config.toml
lr_router = 0.00108
n_head = 5
lr = 0.00797
beta1 = 0.95
lr_head = 0.0107
Below are experts of layer 2 (counted from 0) of a mixture-of-experts language model. Rows are named router (the router's row for the expert), up (a neuron's input weights, with its number), down (a neuron's output weights, with its number) and show model dimensions 480-639. Each number is 128 + 32 x the weight over its row's rms, rounded and kept within 0 to 255.
Before each expert's rows: a language model's description of what the expert responds to; "raises" lists some tokens whose logits its average output raises strongly, later layers aside. This comes from a sample of Wikipedia text that the model never trained on.

# expert 0
Country names and codes after commas or in sports tables and addresses, like IND, Italy, Netherlands, USA; also adverbs also, then, still.
raises: " ", ",", ".", "-", "s", " and"
router [154 146 163 200 139 196 142 100 120 167  74 133 125 163  95 125 149  75 158 124  89 153 168  73 137 171 139 146  79 131 126  81 157  72  79 113 120 120 172 105 189 143 109 151 125 104 136 107 169 178 121 106 149 140 123  84 159  83 121 120  81  98  96 150 163 113 117  59  79 125 122 187 117 161 150 110 135 102  95 122 113 149 172 135 140 112  79 180 151 119 125 103 124 108 121 104  84 109 141 109 134  95 140 157 165 157 192 147 115  85 124 163 134 100 152 103 120  95 142 151 130 149 148  94  73  83 162  78 110 174 134 144 100 137 134 190 143 163 115 165 105 126 152 117 120  85  90 159  89 102  90 191 166 129 111 135  84 111 130 134]
up0 [146  98 122 143 163 112 138 132 163 111 141 122 119 133 163 145 187 125 177  88 162 178 120 109  86 146 109  97  60 201 107 127 132 135 160 103 117 141 106 190 155 120 120 127 163 132 140 121 144 132  85 113 178 107 180 117 134 133 168 110 120 179 110  89  95  93 141 133 172  76 116 114 126 164 173  85 132  73  93 173 130 152 155 137 141  94  88 145  98 101 123 146 165 102 111  40 126 146  46 112 148 164 142 129  90 166 132 101 124 142 144  96  84  84 192 124 125 133 128 190  55  92 177  90 123 102 116 130  63 129 109 122 139  75 118 137 136 131 123 132 167 119 173 186 164 159  51 130 152 157 146 148 187 127 148 170 115 134  85 109]
down0 [102 121 109 131 102 127  15 114 157 111  88 157 107 115 100  61 140 157 141 153 119 106 131 192 118  74 119 128 141 101 101  51 138  96 104 128 152  91 175 127 145 108 105 176 115 118 203 134 123 164 180 110  94 189  98 109  94 118 121 181 142 139  93 122 187 198 108 177 123 169 137 165 131 122 102 146 131 147 152  98 104 142 150  97  92 136 152 118 162 150 136 145 129 108  99 144 106 140 147 115 110 139 133 143 136 162 164 153 136 141 131 185 148 148 116 131 130 149 155 106 122 153 122 167 130 130 147 113 143 151 147 130 136  95 111 151 154 163 131 105 136 197 133 123 130  75 129  97 115  68 130 137 168 155 100 146 157 107 152 114]
up1 [ 97 167 164  87 169 121 143 149 112 156  79  95  88 153  68 145 109 109 109 177  98 121  87 130 118 147 189 142 145 133 110  93  90 108 124 141 112 128 136  93 102 103 120 129 104  99  88  95 122 142 129 141 133  66 169  87 184 104 151 101 154 126 155 149 143 135 187 146 120 103 140 159 147 101 126 158  83 138  67 114  75 150 136 129 147 112 117 124 145 136 108 105 177  96 132 138 150  40 150 149 172 121 158 103  91 197 116 148 142 111  85 147 171 131 127  64 162 156 139 163 135 120 138 143 140 129 148 144 124 139 126 112 159 132 199 151 139  81 157 100 182 109 170 160 162 132 108 124 124 134 134 100 162 176 105  97 133  56 102 119]
down1 [118 146 137  97 163 114 215 152 113 105 202 176  92 129 141 124  80  89 137  91 204 188 127 147 137  89  98 113 154 129  61 145 169 145 170 104 141 118  64 112  87 152  94  94 137 175 231 150 125  86  81 185  99 167 157 180 101 138 111 167  76 100  97  72 108 105  63  63 141 103 118  82 166 116 139 121 171 120 156 128 130 132 119 194 115 132 187 110 109 112 107 140 120 134 113 115 117 165 204 107 150 136 140 146  98  66 180  80 146  99 135 108 103 107 138 160 165 109 141 141 103 148 143 137 124 146 120 143 110 129 196 113 128 108 115 194 124 137 109 135  75 114 122 134 116 134 107 144 133 130 125 128 100  98 112 118 121 122 108 127]
up2 [153  88 117 104 128 152 154  90 128 125 108 144 127 164 144 103 148  73 134 117 119 164 170 159 140 102  87 146  56 142  99 108 107 140 156 200  95 140 121 125 149 155 113  91 150 100 128 155 132 138 123 103 158 109 160 119  32 103  63 113 107 172  99 147 107 112 109  93 118  69 104 171 161  95 141 122 162 117 164 101  61 189 100 141 117 150  90 126 124 109 192 119 102  52 128 140  96  99 176 157  63 146 134 130 119  98 164 121  63 125 146 119 175 147 102 119 148 159 124  86  72 107 146 145 110  94  67  95 108  71 151 150 117 124 148 175 129  91  64 103  86 149 118 136 119 126 129  73 119 117 153 136 151 151  88 117 128 142 151 117]
down2 [ 86 161  63 143 153 122 158 168 141 111 115 118  96 106 131  79 132 215 130 169 125  77 136  68 147  92 129 144 116 137 181 156 127 124  96  61 123  93 101 124  85 111 155 205 104 181 174 141 135 153  75 129 152 111 104  15 170 101 151 115 149 139 122 112 140 186 107 115 130 154  97 109  89 165 166 137 108 110 130 168  86 135  96 103 108 133 157 160 100 116  94 119  98 127 129 149 121  63 121  84 157 109 126 172 107 141 169 174 137 108 134 166 161 139 131 133 111 117 102 205 149 129 185 134 151 122 150 105 171 174 121 141 119 105  89 129  91 110 120 135 167 124 158 104  86 103  78 214 164 164 106 143 100 134 160 120 157  57  66 100]
up3 [199 153  73  86 118  97 120 109  70 120  76 134 107 218 176 126 182 162 174  72  91 190 134 187 154 145 148 131 158 124 116 137 155 105 106 100  93  84 120  89 100 124 105 170 198 114 144 110 123 127  80 184  78 146 124 176 131 142  85 132  99 162 134 134 145 141 150 100 171 192 152 116  97 100 151 162 123 111 133 132 125 102 159  99 122 156 157  85  98 118 143 109 174 156 135 136 102 173 126  99  61 138 120 146  81 127  77 171 119 184 136 145 126 154 156  81 136 153 145 158 100 136 127 159 145  97  82  75  95  87 139  99 160 154 144  75 117 145 196 190 135 118  90 130 158 134 107 177 125 153 131 143 191 123 205 131  99 147 132 127]
down3 [ 74 170 139  75 126 106 167 119 122 138 122  93 116 123 107 188  75 137  91 209  88 150 122 133 130 132  49 126 113 130 140 118 175  92 194 122 164 143 132 140 145 159 157  88  91 113 142 112 147 145 135 155 153 125 143 125 124 145 161 135 143 120 127 111 161 139 115 172  98 160 157 102 132 102 128 119  99 157 153 173 168 150 147 173 151 119 111 125 136  41 134 146 107 111 112 164 110 160 119 111 104 103  58 127 156 133 121 114 156 122 103 182 102 122 118 131 131 134 155 124 123 171 124 127 130 162 167 182 132 158 137 108 106 115  63 151 146 103 115  54 186 179 145  88 145 130  90  93  92 151 105  89 114 152 155 131 168 152 138 155]
up4 [187 152 113 133  95 119 198 177 166 156  86  96 100 108 128 190 181  52 108 141 151 163  95 128 149 118 119 107 140 102 134 136  76 114 107 159  42 169 125 159 137 119 141 102 162  96 150 144  93 125  96  74 118  51 127 163 101  91 138 132 165 119 148 102 128 107 143  89 208 102 188 191 150 157 122  87 136 129  96 103 161 132 143 139  84 172 132 130  93 165 108 123 143 145 103 130  98 116  99 127 112 162 120 146 116 158  56  95  93 179 127 135 177 149  97 140  50  95 133 108  78 112 122  87  87 183  90 155 109 155 100  88 175 147 120 149 157 150 182 124 108  89  97  82 171 155 168 126 175  96 141 154 140 203 154 167 106 172 115 152]
down4 [105 103 132 118 114 145  94 185 139  38 159 145  91 125 114  92 124  88 165 127 103 151 138  95 161 116 107 140 110 125  93 121 148 105 135 100 192 127 105 107 125 127 104 184  81 154 140  81 136 174 223 114  51 145 115 164 106 168 167 160  90 115  78 118 165 158 124 140 135 108  94 123 171  97 156 128 129 174 126 173  85 155  90 109  99 140 167 127 175 145 179 101 106 120 126 117 166 155 176 135 195  89 173 124 108 160 165 110 111 120 147 124  74 130 129 158 190 115 100 100 108 132 141 113 114  85 161 188 126 132 150 165  93 114 135 146  86 132  67  74 159 151 121 166 126 134 140  77 101 153 106 111 139 120 102 148 105 106 159  93]
up5 [120 114 126 197  65 131  81 145 117 136  91 141 129 162 138 132  85 161 102 140 118 179 176 106 113 146 162 136 108 176 122 111  68  84 125 144 106 151 133 131 137 137 100 115 174 145 137 172  87  99 143 177 125 131 119 163 130 126 139 123 127 140 114  86 110 194 143 158  54 148 118 129 186 152 149 148 112  66 107 101 113  72  95 167  95 176  80 114 106 124 118 179  50  91 145 100  18 140  89 141 114 168  94 125 116 122  64 145 124 128 151 213 136 122  66 172 136 188 129 121 192 166 161 142  80 105 126 105 134  85 131 129 165 147 153  99 101  84 123  92 128 107 150 113  62  71 158 176 108  97 116 137 141 156 107 147  85 130 165 150]
down5 [146  86 153  98 190 165 154 115 105 142 210 145 156 115 100 175 157  27 124 141 143  79 147 147 158 174 121 112  81 147 147 186 113  97 115  65 125  56  98 173 137  82 148 183 115 126 170 116 172 134 122  84  92 125 139 168  78 135 111 156 133 136 131 142 142  69 127 161 124 119 155  97 138 164  86  83 111 132 127 137 115 186  82 126 190 125 146 131 133  92 112 124 181 169  85 164 144 111 153 143 131 106  92 128 121 189 112  93 150 136  79  32 142 107 134 100 102  61 153 118  76 108  57 116 157 124 138 105 121 134 176 133 156 173  64 118 106 155 118 163 130 153 146 135 140 186 104 159  93 179 163 170  91 113 162  70 159 107 117  85]
up6 [117 170 150 138  89 106  37 151 130  95 122 161  91 149  85  93 104 120 193  90 122 170 164 121 122  98 122 115 140 128  97 102 189 114 162 112 105 154 134  86   8 154 143 182 133  93 104 124 101 112 142 118  89 139 180 168 131 174  89 184 127  98 172 150 167 170 100 123 168 103 140 140 135  98  65  58 119 103  95 139  90 128 149 103 164  98  96 115 113 131 147  79 203  97 184  93 127 118 197  98 124 151 134 128 105 104  88 147 153 133 115 120 187  71  96 105 120 140 192 155 162 140 108 125 186  75 113 124 105  62 169 162 122 121 199 141 162 130 106 137 150 150 107 153 140 100 120 164 114 114 162 109  95  90 104  98 111 117 130 128]
down6 [ 70  84 114 150 175  93 135  82  81 156 171  78 151 131 132 116 153 138 108 126 180 100 134 124 148 182 127 160 189 105 141 172 125 109 125 150  97 118  99 155 154  96 189 194  93 150 164 152 104 135 131 123  81 136  66 110 118 107 144 101  93  76 131 140 122  88  96  78 123 141 116  68 116 147 133 175 106  91 104 105 111 124 144 200 131 149 134 128 106 111  95 104  48 147  80 121 164 124 104 104 199 167  90  91 161 113 159 145  76 114 133 160 116 118 109 201 127  69  88 118 117 107 127 133 100 192 112  84 135 114 130 152 131 201 126 115 109  96 141  86  75 103 133 118 135  99 114 138 112 149 101 143 117 153 162 128 128 136  61 152]
up7 [150 108 148 137 134 129  86  98 101  89  86 109 151 113  97 129 161 127 113 176  91 128  92 162  99 128 101 128 118 123  81 141 144 112 125 159 109 133 104 122  85 130 138 112  88 145 148 108 141 144 105 189  99  80 120  83 111 155  83 116 126 140 134 180 121  85 171 114 148  87 106 180 130 114 171 161 107  85 150  85 127 165 114 161 129 155 183 138 166 126  90 111 139 161 156 158  83 117  88 171 113 140  99  88 138 140 102 105  95  99  80  82  63 148  98 113  97 130 151 132 145 124 156 125 109 125 119 130 104 210 123 157 140 143 168 148 230 134 143 150 138 143 164 138 187 125 129 147 122 140  84 159 141 141 152 145 122 101 147  82]
down7 [130 139 111 135 107 152 150 130 166 130 144 125 106 122 108  74 205 127 154  97 124 152 123  71  98  94 151 196 116  93 152  85 158 147 100  72 178  93 173 141 171 134 132  82 184 168 171  71 134 124 108 149  83 124 176 110 114 133 160 137 139 156 141 111 139  66  73 137  70 147 136  54 124 146  80 150  89 113 114 147 119 148 126  77 116 128 158  56 102 151 132 113 188 124 162 161 147 142 133 145 183 137 162  98 119 108 109 188 151 122 106 147 158 116  99 168 102 134 118 163 100 181 136 137 123 193 125 162 143  58 109 155 139 172 117  68  77  65 116  88 106 121 130  99 189 151 142  89 160 136 132 193 152 145 108 181 139 116 164 139]
up8 [149  78 144 113  89 134 111 192 124 115 140 147 118 161 136  91 140 144  98 131  54 138 105 110 127 178 143 101 116 113 121  96 140 130 160 120 146 150 131 127 158  96 122 111 114 101 133 139 125 180  75  62 153 207 143 140 149  97 163 163 162 136 130  77 110 115  96 114 109 139  82 137 151 142  88 137 125  99 138 177  89 191 105  83 121 123  84 118 102 137 151  52 192  90 161 113 184 109  66 181  89  73 125  71 149 134 118 148 113  79 142 136 168 145 109 128 140 130  68 192 114 167 150 116  64 170  79 187 143 176 132 128 121 142 128 188 186 173  96 159 146 114  64 113 159 137  97 138 168 124 117 138 124 208 159 138 141  94 104  86]
down8 [ 98 138 130 102 158 129 143 108  94 153 118 115  93  84  70 123 199 103 113 171 152  95 155 150 137  75 107 152 158 175 106 127 132 120  95 144 126  76 133 147 165 209  76 160 123  78 138 122 144 109 181 145  62 116 170 135  82 161 144 104 168 119 112 146 152  67  96 124 128  99 144 140 122 158 100 105 109 176 133 122 113  89 132 139 140 147 178 158 147 147  95 190 130 156  87 172 166 137 137 151 126 176 116 131  94 124 106 103 150 104 150  86  75 106 186  59  90 164  97  51 173 127 116 148 136 148 163  84 114 154 127 123 120 166 145  89  63 106 163 178  54 152 157  54 126 103 168 122 146  95 166 122 115 133 157 126  89 164 134 132]
up9 [ 86 113 126 131 149  90 145 141 106 130 130 167  86 114 142 110 106 159 136 133  67 155 185 167 159 169 146 147 120 165 138 120 128 152  98 153 150 118 169  90 106 172 175 165 138  71 125 192 142 111 133 121 170 159 179 180 119 132 141 127 133  89 135 174 134 131 102 120 114 158  83 215 102 158 170 118  92 157  92 134  99 174 110 105  83 109 103 106  51 159 110 138 140 171 106 158 140  72 136  96 172 124 164 177 104 111 120 107  89 134  92 152 100 170 136 137 112 105 172  72  91 138  96 149  97 206 110 152  99 164 139 104 130 120 142 153 129 152 144  88  79 124 119 163 133 157 148 210 135 127  98 148 154 185 125 140 161 192  97 140]
down9 [151 141  92  98  99 114 105 105 104 137 116 146  85 110  90 109 172 141  97 149 143  34 121 101 110  39  93 130 136  82 102 118 136 106 132  58 110 106 110 173 128 112 100 107 107 165 145  96 173 152 148 141 152  66 165  52 121  77 163 159  87  95 134 113 143  75 108 167 115 119 116  90 103 107 137  93 132 111 142  96 103  88  75 174 178 113 121 108 164 128 123 106 114 131 167 120 137 163 112 184  61 137  90 119 167 174  51 117  54 182 150 137 122 108  93 138  88 162 145 181 166 131 194 118 161 126  84 153 106 130 103 112 134 152 105 136 107  89 118 178 138  94 168 142 144 130 110  74 129 101 130  59 113 112 142 188  93 133 175 141]
up10 [ 74  97 171 118 126 184 142  89 119 157  98 120 104 140  81 120 131 152 156 102 126 110 105 122 126 178 142 183 101  95 151 131 151 123 108 113 115 127  67 111  96 131 149 105 110 162 118 135 193 158 133 125  91 131  87 120 122 130 153 142 108 131 129 127 108 128 158 147 141 117 109 141 101  72 144 108 161 111 120 103 135 113  74 104 125 114 159 120 153  66 134  75 123 137  75 102 125 162 109 141 140  85 168 135  71  89 183  93 107 110 123 213 124 130 116 134  69 122 183 134 118 140 131 176 139 141 166 107  90 155 150 126 153 177  73 115 120  93 178 188  78 153  72 118 209 117 121 144 142 175 110 138 161 127 161  82 116 131 113 108]
down10 [159 163 156 143 183 134  76 166 122 144 130 201 133 144 137 135  70 114 126 116 129 110 118 112 114 100 112 176  82 160 143 128 144 129 155 106 145  92 191 204  83 126   3 137 163 147 157 156 153  60 121 111 133 112 126 151 107 101 107 155 120  83 118 176 136 165  89 134  99  87 130 110 132  94 167 122 112 150 104 180 133 108 171 147 158 134  78 157 107 194 118 159 122  82 164 128 108 110 148 121 126 128 159 106  27 130  89  92 136 110  97  98 149 160 120 107  91  85 114 120  84 116 140  96 157 121 114 176 169 117 185 147 127 166 184  90 111 124 145 142 139  73 162 151  27 109  78 173 151 169 151 110 103 122 121 165 162 146 148 145]
up11 [157 164 143 187 134 155 164  96 117 136 163 109 113 103 147  88 113 138 154 121 115  58 134 133 150 229 126 154 104  80 126 169 125 128  94 132 100 212 122 145 144 150 128 117 169 144 121 176 167 144 125  48  95 150 100 108 114 113 115  93 145 114 107 144 166 119 189 106 137 126 149 172  89 160  90 131 145 134 119  94 163 179 121 118 123  76 122 146 126 150 118 160 103  96 161 131 101 107 124 112 124 149 102 181 160 157 137 125 186 143 163 184 149  96 173 177  90 102 153 101 116  93 127 124 163  73  91 116  68 137 112 154 115 162 102 153 155  75 134 122 136 170 148  98 128  65 127 116 176 132 139 165 138 116 195 142 173 115 140 117]
down11 [117 112 107  91 121 103  71 162 155 166  76 162 119 135 124 139 135 130 110 140 115 137 117 112 124  88 128 137 142 187 175  61 123  94 152  99 110  76 132 122  79 118 101 115 111 126 122 149  91 132 104 170 141 136 135 108 147 120 120 100 146 103 175 103 102 106 122 144  94 166 126 142 145 129 109 169 125 111 127 150 100 124 142  81  91 147 155 134 127 206 117 146 154 111 141  76 163 108 192 123 112 109 142  79 110 114 175 149  96 154  82 134 118  85 130  60 173 111 111  85 147 130 155 205 137 149 131  90 156 114 144 108  78 120 104  58 121 173 143 116 123 118 156 158 145 163 128 111 100 132  84 151 162  89  91 136  57  24 141 134]
up12 [140 156 172 148 142 190 131 157  41 132 108 110  70 133 126 121  98 139 126 132 107 123 138 110  86 216  93 152  79 136 116 115 134 132 144 160 145 178 161 183 140  79 125 103 166 107 110 186 137 135 144 113 169 144 147  95 132 119  83 109 127 143 156 204 171 136 115 102 121 129 113 168 157 100 154 136 135 131 173 140 107 128  80 141 151  81 127 128 134 143  39 113 131 172 114  89 171 104  96 149 139 154 124 118 191 145 106 113 121 159 164 138 108  96 208 167 120 129 181  98 144 130 190 135 149 135 150 163 215 147 152  81 102  96 138 190 142  88 122 122 137 132 128  80 134 130 131 166 133 106 138 108  90 170 117  96 107 109 105 137]
down12 [134 118 108 119 130 127 183 171 166 167 123 138 152 111 143 140 111 138 135 159 112 124 143 110 134 123  92 148 140 144 110 111  66 176 160 127 114  58 167 123 118 174  91 183 123 114 172  95  97 120 106 141 134  83 135  87 128 144 114  86 155  96 133  86 103 133 138 138  67 166 154 155 162 128 130  87  90 149 103 115 122 123 107  97 149 156 151 166 140 114 159 137 119 103 133 186  98 139 168 150 171 133 131 147  38 148 164 122 181 169  68 116 145 164  57 100 189  76 175 153 107  99 191 137 176 138 132  70 130  80 102 147 143 151  92  84 162 165 129 158 130 131 133  78 127 161 144  87 118 155 167 105 196  89 198 135 150  59 165 143]
up13 [136 100 144  60 125 121 126 126 155 155 122 143 149 174 184 105  94 188 179  90  85 104 137 174 160 219 128 104 153 188  84 160  99  54 180 168 154 133 130 139 127 148 149 226 114  46 113 134 123  97 110 143 130 147  76 167 135 154 169 138 217  83  99 165 105 150 185 147 167  70 125 120 119 145 151  97 123 117  98 147 106 145 151 144 146 129 141 100  92 148  96 129 121 135 125 116 207 143 153 111 114 182  88 131 150 144  82 119 165 120 129 142 161 103 101 152 159 139 113 163 129  99 124  99 101  85  99 157 128 131 146  96 125  94 125 117 136  91 174  97 159 136 114 150  94 117 139 190 201 104 139 112 166 190 158 107 117 117 147 129]
down13 [149 122 107 149 146 150 177  97  78  91 172 114 194 118 120 110 124 127  91 126 180 152 190  99 146  96 166  53 150  99  61  69  93 190  96 147 137  95 128  98 123  98  85 117 121 146 195 131 151 126 122 125 172 145 116 152 121 148  97 119  67 205 121  82 153 151 129 136 104 200 120 122 120 128  84 148 159 114 145  83  94  89 148 166 118  58  94 144 121  75  98 135 109 106  90 119 145 156 133 111 136 136 169 119 166 162 111 130  96  91 111 116 130 141 132 130 131 116 155  90  92 170 135 140 156 139 169  74  44  94 144  57 149 147 143  95 166  98 123 152 111 106 167 159 142 162 129 111 103 141 156  84 106 137  72 182 138 107  86 112]
up14 [154  78 219 142 136 101 101  99 146 159 138 102 125 113  77 136 123 121 124 134 150 198 142 175 140  97 142 157 155 157  92 163  84 163 126  84  86 156 139 135 140 124 141 104 118 131 103 102 124 111 145 159 111 133  89 128 206 122 141 141 100 124 130  92 133 139 101  96 123 161 157 138 127 168 167  66 142 133 132 124 143  84 174 132 133 129 139 132 124 110 176 135  87 187 110 114 114 127 122 105 165 122 163 116 156 137 106 160 150 158  97  79 127 143 118  95 129 170  82  75 146 137 146  79 114  65 180  61 178 111  84 107 102  64 171  74 147 138 111 122 100  97 129 118 193 119  75 176 124  77 117  32  17 142  78 120 113 124 135 111]
down14 [104 161  80  84 132 147 118 142 153 179 131 178 127 101 152 168 156 136 161 142 135 128  80 109 107 100 111 107  87  61 147 142 164 182 151 106 148 131 103  81 117 100 147 146 122 174  66  79 146 120  80 114 158 135 104  96 120  83 166 143  97 131 102 212 111  75 107 101 100  57 111 130 135  65 148 151 112 122 110  72 121 101 109  98 154  68 104 120 122 137 142  33 163  58 122 118 137 149 165 125 123 156 144 126 105 165  77  98  89 139 126 175 174  95 169 108 128  86 145 147 126  68 105 144 238 147  88 167  99 146 131 217 179 109 106 172 126 114 103 129 164 152 157 110  87 138 168  95 166 160 106 177 167 188 135  73 112 142 113 135]
up15 [114  90 146 119 184 115 208 151 108  47 117 115 115 118 145 125 123 115 126 106  76  64 165 103 135 143 145 120 179 129 106 106 100 137 141 106 117 173 129 122 113 159 146 134 135 153 116  88 115 196 108 140  88 128 123 113 143 108 113  95 168 110 114 122  42 112  89 146 177 130 121 168 157 187  80  43 162 121  90 124 114 147 158 144 138 192  90 107 135  78 172 169  98 149  71 123 128 167 155 148 157 120 102 135 138 131 116 185 136 131 132 115 132 112 110 149  97 122 199 106  73 137 133 128  85 127 140 183 138  49 139 119 126 159 170 176 151 152 101 117 109  85 181  86 123 128 114 122 107 137 115 135 137  86 124 154 149 149 101 168]
down15 [130 114  90 156 112 141  64 135 151 170 127 120 127 139 132 136 154 180 150 167 160 168 156 165 131 171  88 148  74 145 196 162 153 134  95 126 208 147 157 107 163 111 152 106 113 108 172 133 130  54 117 115 157 144 116 169 102 134 152 137 127 136 132 132 178 110 110 154 115 150 119  95  92  70 182 131 120 156 128 118 200 166 166 125 133  63 153 128 133 151  74 112 107 127 204 146 154 110  96 194 115 124 191 174 144 129 154 138  85 109 140 146 116 155 149 159 100 106 151 102 189  86 117 161 126  84 185  85 183 203 145 168 131 138  76 119 112 164 143 119  95 163 132 120 111 125 116 148 156 142 149 183  87  80 112 148 160  90 132  87]
up16 [163  94 118 146 100 136 123 187  80 152 126 126 154 151 102 129 153 114  84 126 181 124 111 106 158 117 136 126 108  93 127 101  80 170 138 177 135 133 143 147  55 131 151  87 121  95 121 125 138 116  81 151 170  84 137 149 131 137 139 106 140 143 145 117  91 143 117 134 137 178  95 113 134  73 131 155 108 161 138 147 121 120 146 139 132 143  92 108 135 121 105  55  92 123 126 180 151 126 100 153 184 125  85 148 134 136 154  99 120 151 192 115 117 129 137  31 128 135  80 158 133 134 178 105 154 105  87 135 120 119 128 111 144 117 132 127 167  87 161 137 161  94  94 140 119  96 122 126 107 137 126 118 163 133  98  81 122 104  93 174]
down16 [159 169 158  91 128  79 142 116 126  73 182 113 135 121 133 165 160 164 147 113 112 124 106  84 157  73 100 101 132 136 152 150 181  34 126 119 152  92 123 164 107 158 156 175  92 141 160 120  93  96 130 107 119 167 134 148  97 133 133 179  76 164 163  66 140 155 126 135 163 140 167 156  67  89 205 115 101 138 186 133 114  83  67  88 164 115 116 126  97 137 131 103 110  94 163  91 139  95 171  83  92 131 195 122  98 138 111 139 109  96 107 141  94 145 150 225 169 149 135  86 131 127 110  71 135 174 121 172 121 133 174 151 139 141 140 126 132 146 169 110 111 172 162 113 158 153 132 171 137 101 118 168  95 123 114 125 127 109 116 192]
up17 [164 137 158 180  94 139 116  81 191 119 131 108 144  97 118 111 158 130 114 151 170  98 137  62 176 170 125 161 125 109 126 127 146 149 118 129 146 100 159 160 111 128 114 171 177  83 116  98 135 145 160 139  99 162 108 117 146 140 160 136 153 129  81 147 125 127 105  90 114 144 100 153 135 140  70 116  98 117 138  88 137 105 197 126 203 136  97 170 109 101 159 151 120  94 110 127  69 177 116 119 138 151 166  75 136 130 122 141 121 115 165 148  78 138 114 216 128 112 155 120 182 144 126  91 186 137 136 170 118 171 125 153 160 167 171 101 107 165 133 107 126 130 109  86 145 140  90 190 104 116 160 166 127 114  78 161  76 115 156 102]
down17 [101 118 163 123 129  99 115 136  69 103  90 171 132 132 130 158 122 145 195  84 116 157 111 155  75 142 151  87 171 153 142  94 117 164 105 163 161 196  97  90 147 132  93 139  26 173 169 106 112  98 120 174 134  96 137 158 123 106 117 177 120  83 164 130 106  91 200 157 147 137 117 112 200 132 177 171 123 207 158 135 126 120 135  97  79 118 174 132 117 152 107  95  96 199 123 139 129  96 142 116 112 110  89 131 140 110 116 173  98  93  96 142 197 102 170  64  69 126  88  79 133 105  92 113  85 141 143  81 156 115  98 117  92 131 124 111 121 104 130 130 108 107  99 145 124  66 174  77 110 134 120 144 127 142 142 152 139 133 192  96]
up18 [187  87  51 148 120 121 149 162 169 109 135 165 100 128 145 114 116 140 131  98 119 122 134  98  70 128 124 118  98 193 140 116 171  78 124  82 103  90 159 116 124  55  90 116 139 124 142 170 110 186  94 156 145 119 111 130 104  78 185 155 140 116 161 112  73 141 126  61 143 116 108 179 105 136  92 124 146 111  88 117  72 107 156 128 114 117 113 108 147 138 126  82 113 131 109 148 125 106 145 170 165  52 101 139 187 115 134 127 128 157 170 107 129 183 123 126 159 140 120 148 125 105 154 114 102 167  86  68 131 101 167  97 160 119 128 111  87  84 110 111 154  73 177 106 127 102 113 114  61 101 126 119 135 103 100 164 113  85 129  63]
down18 [ 99 216 117 119 135 146 188  79  68 135 111 121 124 123 118 116 109 239 119 160 207  97 107 110 208 117 151 173 169 115 161 171  88 113 151 144 160 153 147 141 127 221 112 112 132 134 183 140 161 101 182 115 131  79 136  57 152 161  78 103 143 122 124 102 150 136 131 138 115 186  91 117  81 122 165 160 124 144 145 169 122 121  99 131 114 193 149  79 141 171 109 224 110  77 166 138  82 118  86  87  99 174 138 114  90 197 135  57 153 169 112  93 112  97 152 127 122 157 167 102 111  60 145 141 104 139 122 145 148 184 106 115 116  93 125 105  98 214 202 169 114 184 124 163 170 161 144 164 130 170 193 135 139  99 118  98 116 117 130 104]
up19 [ 94  54 175  91 130 157 108  69  97 108 158 110 144 136 173 121  98 109 163  91 116 187 143 193 146 111 142  96 146 133 157 149 153 165 145 168 126 113 153 124 147 104 155  80 109 116 121 109  75 136 123  98 128 154 156 112 152  81  96 180 155 142 164 135 142  88 183 112 140 114 134  90 156 114  91 145  96 151 186 204  67 187 119 132 113 147  83  52 124  71  63 148  82 118 139 118 117 171  76 185 159 175 124 192  96 124 134 119  95 141 141 124 127 151 165 126  96  98 123 184  76  46 135 102 159 144 175 133 107 129 117  84  86  93 133  94 102  98 138 152  87 139 159 120 122 164 106 124 170 126 135  70 143 142 144 120 122 142 124 119]
down19 [172  84 107 140 123 119 130 157 150 207  92 120 111 101 102  88 116 117 118  95 136 100 107  76 124 143  91 152 161 108 141  92 107 105 140  80 168 134 187 142 147 142 102 164 116  79 127 131 165 149 106 130 181 164  68 136 122 120 183  94  91 112 133 109 194 166  81 112  83 182 131 162  63 145 171  53 209 146 132  89 173 159 165 169  97 107 150 107 141 111 185 115 129 152 130 148 196 164 163  63  93 148 112 122 148 179 112 100 144 111 131 128 130  99  79 117 160 145 105  81 121 164 147 190 146  99 124 122 157  90 168 158 160  73 117 130 139 101  91 202 191 133  76 151 144  99 187 127 166 114  90 129  88 163  98 182 148 164 104 159]
up20 [131  90 114 166 186 100  68 104 152 141 152 148  67  53  84 146 125 155  87 120 200 102 124  95 115 136 105 135 101 122  95 153 116 115 140 127  89 167 133 104 166 142 178 156 150 194 156 129 107 147  98  98 192 135  87 108 147 137 163 184 107 207 149  74 120 120 114 119 136 172 172 155 199 141 149 135 173 125 122 197 123 162  79 105 142 151 110 109 156 127  63  99 106 149 109  79 116 101 180 109 123 105 131  78  99  73 185 161 101 167 102 143 128 105 102  70 143 165 131 116 165 173 121 106 125 120 163 110 126 148 107 161 106 176 206 126  67 170 112 146 158 140 140 134  84 156 147 138 111  79 161 162 205 145 161 134  70 140 148 178]
down20 [127 138 156 116  96 127 182  99 125 134 117  96 134 205 138 123 156 101 149  70 116 140 138 152 181 133  89 125 100 147 147 169 182 139 245 143 172 115 118 128 140 128 114  91 140  71 220 143 166 141 158 161 111 131 192 102 118 146 117 149 136  92 126 127 143 167 199 125 133  61  56 119 122 128  93 111  54 148  84  77  94 110 136 161 158  80  99 174 120 149 135 130 227 148 156 134 193 151  79 167 132 151 159 127 119 188 144 124 133 134 129  78 182  37 148 155 132 132 147  94 109 101 108 135 138 132 125 105  89 120 151 124 128 131 101 143 159 133  83 111 193 127 130  94 132  93 124  89 114 181 105 133 110  87  58 167 130 124 100 107]
up21 [101  70  87 113 102 154 107 154 152 131 130  95 103 124  73 169 119  59 141 124 162 158 137 157 159 121 149 150 135  63 164 185 118 123 132 163 139 102 136 161 100 103 101 217 134 150  82 168 150 166 108 147 139 146 144 144 121 165 117 168 100 140 134  94 115 129 146 135 160 145  78  63 158 142 104  88 139 137 117 148 140 122 165 138 171  99 113  70 127 149 102 119 158 128  80  80 173 184 130 104 125 120 160 106 182 135 137 101 109 160 121 171 161 128 120 118 196 102 105 127 158 147  83  87 163 136  77  75 150 117 111 135 117 138 152 164 125 112 101 159  83 159 165  96 159 157  41 159  71 111 153 132 110 132  95 170 105 146 115  80]
down21 [153 123 160  74 177 139 145 162 193 169 113 147 188 125 140 125 106 116 191 119 173  68 137 185  99 192 122 137  78 118 113  81  66 131  92 128 144 133 156 133 178 175 147 105 106 138 120 202 137  92 207 117 117 151 112  82 114 126  88 120 184 153  88  76 122 129 172 105 138 142 214 126 125 109  90 134  63 132 116  94 186  90 128 107 119 133 118 168 146 102 114 175 129 169 170 121 112 121 106 100 194 140 135 148  83 182 157 126 113 121 173 156 181 167  87 116 138 126 140 167 153 153 179 170  71 107 119  92 134  93 127 152 130  50 151 157 165 140 214 124 107 128 124 122 130 128 117 102 102 170 150 102 143 126 127 105 100  97 115  81]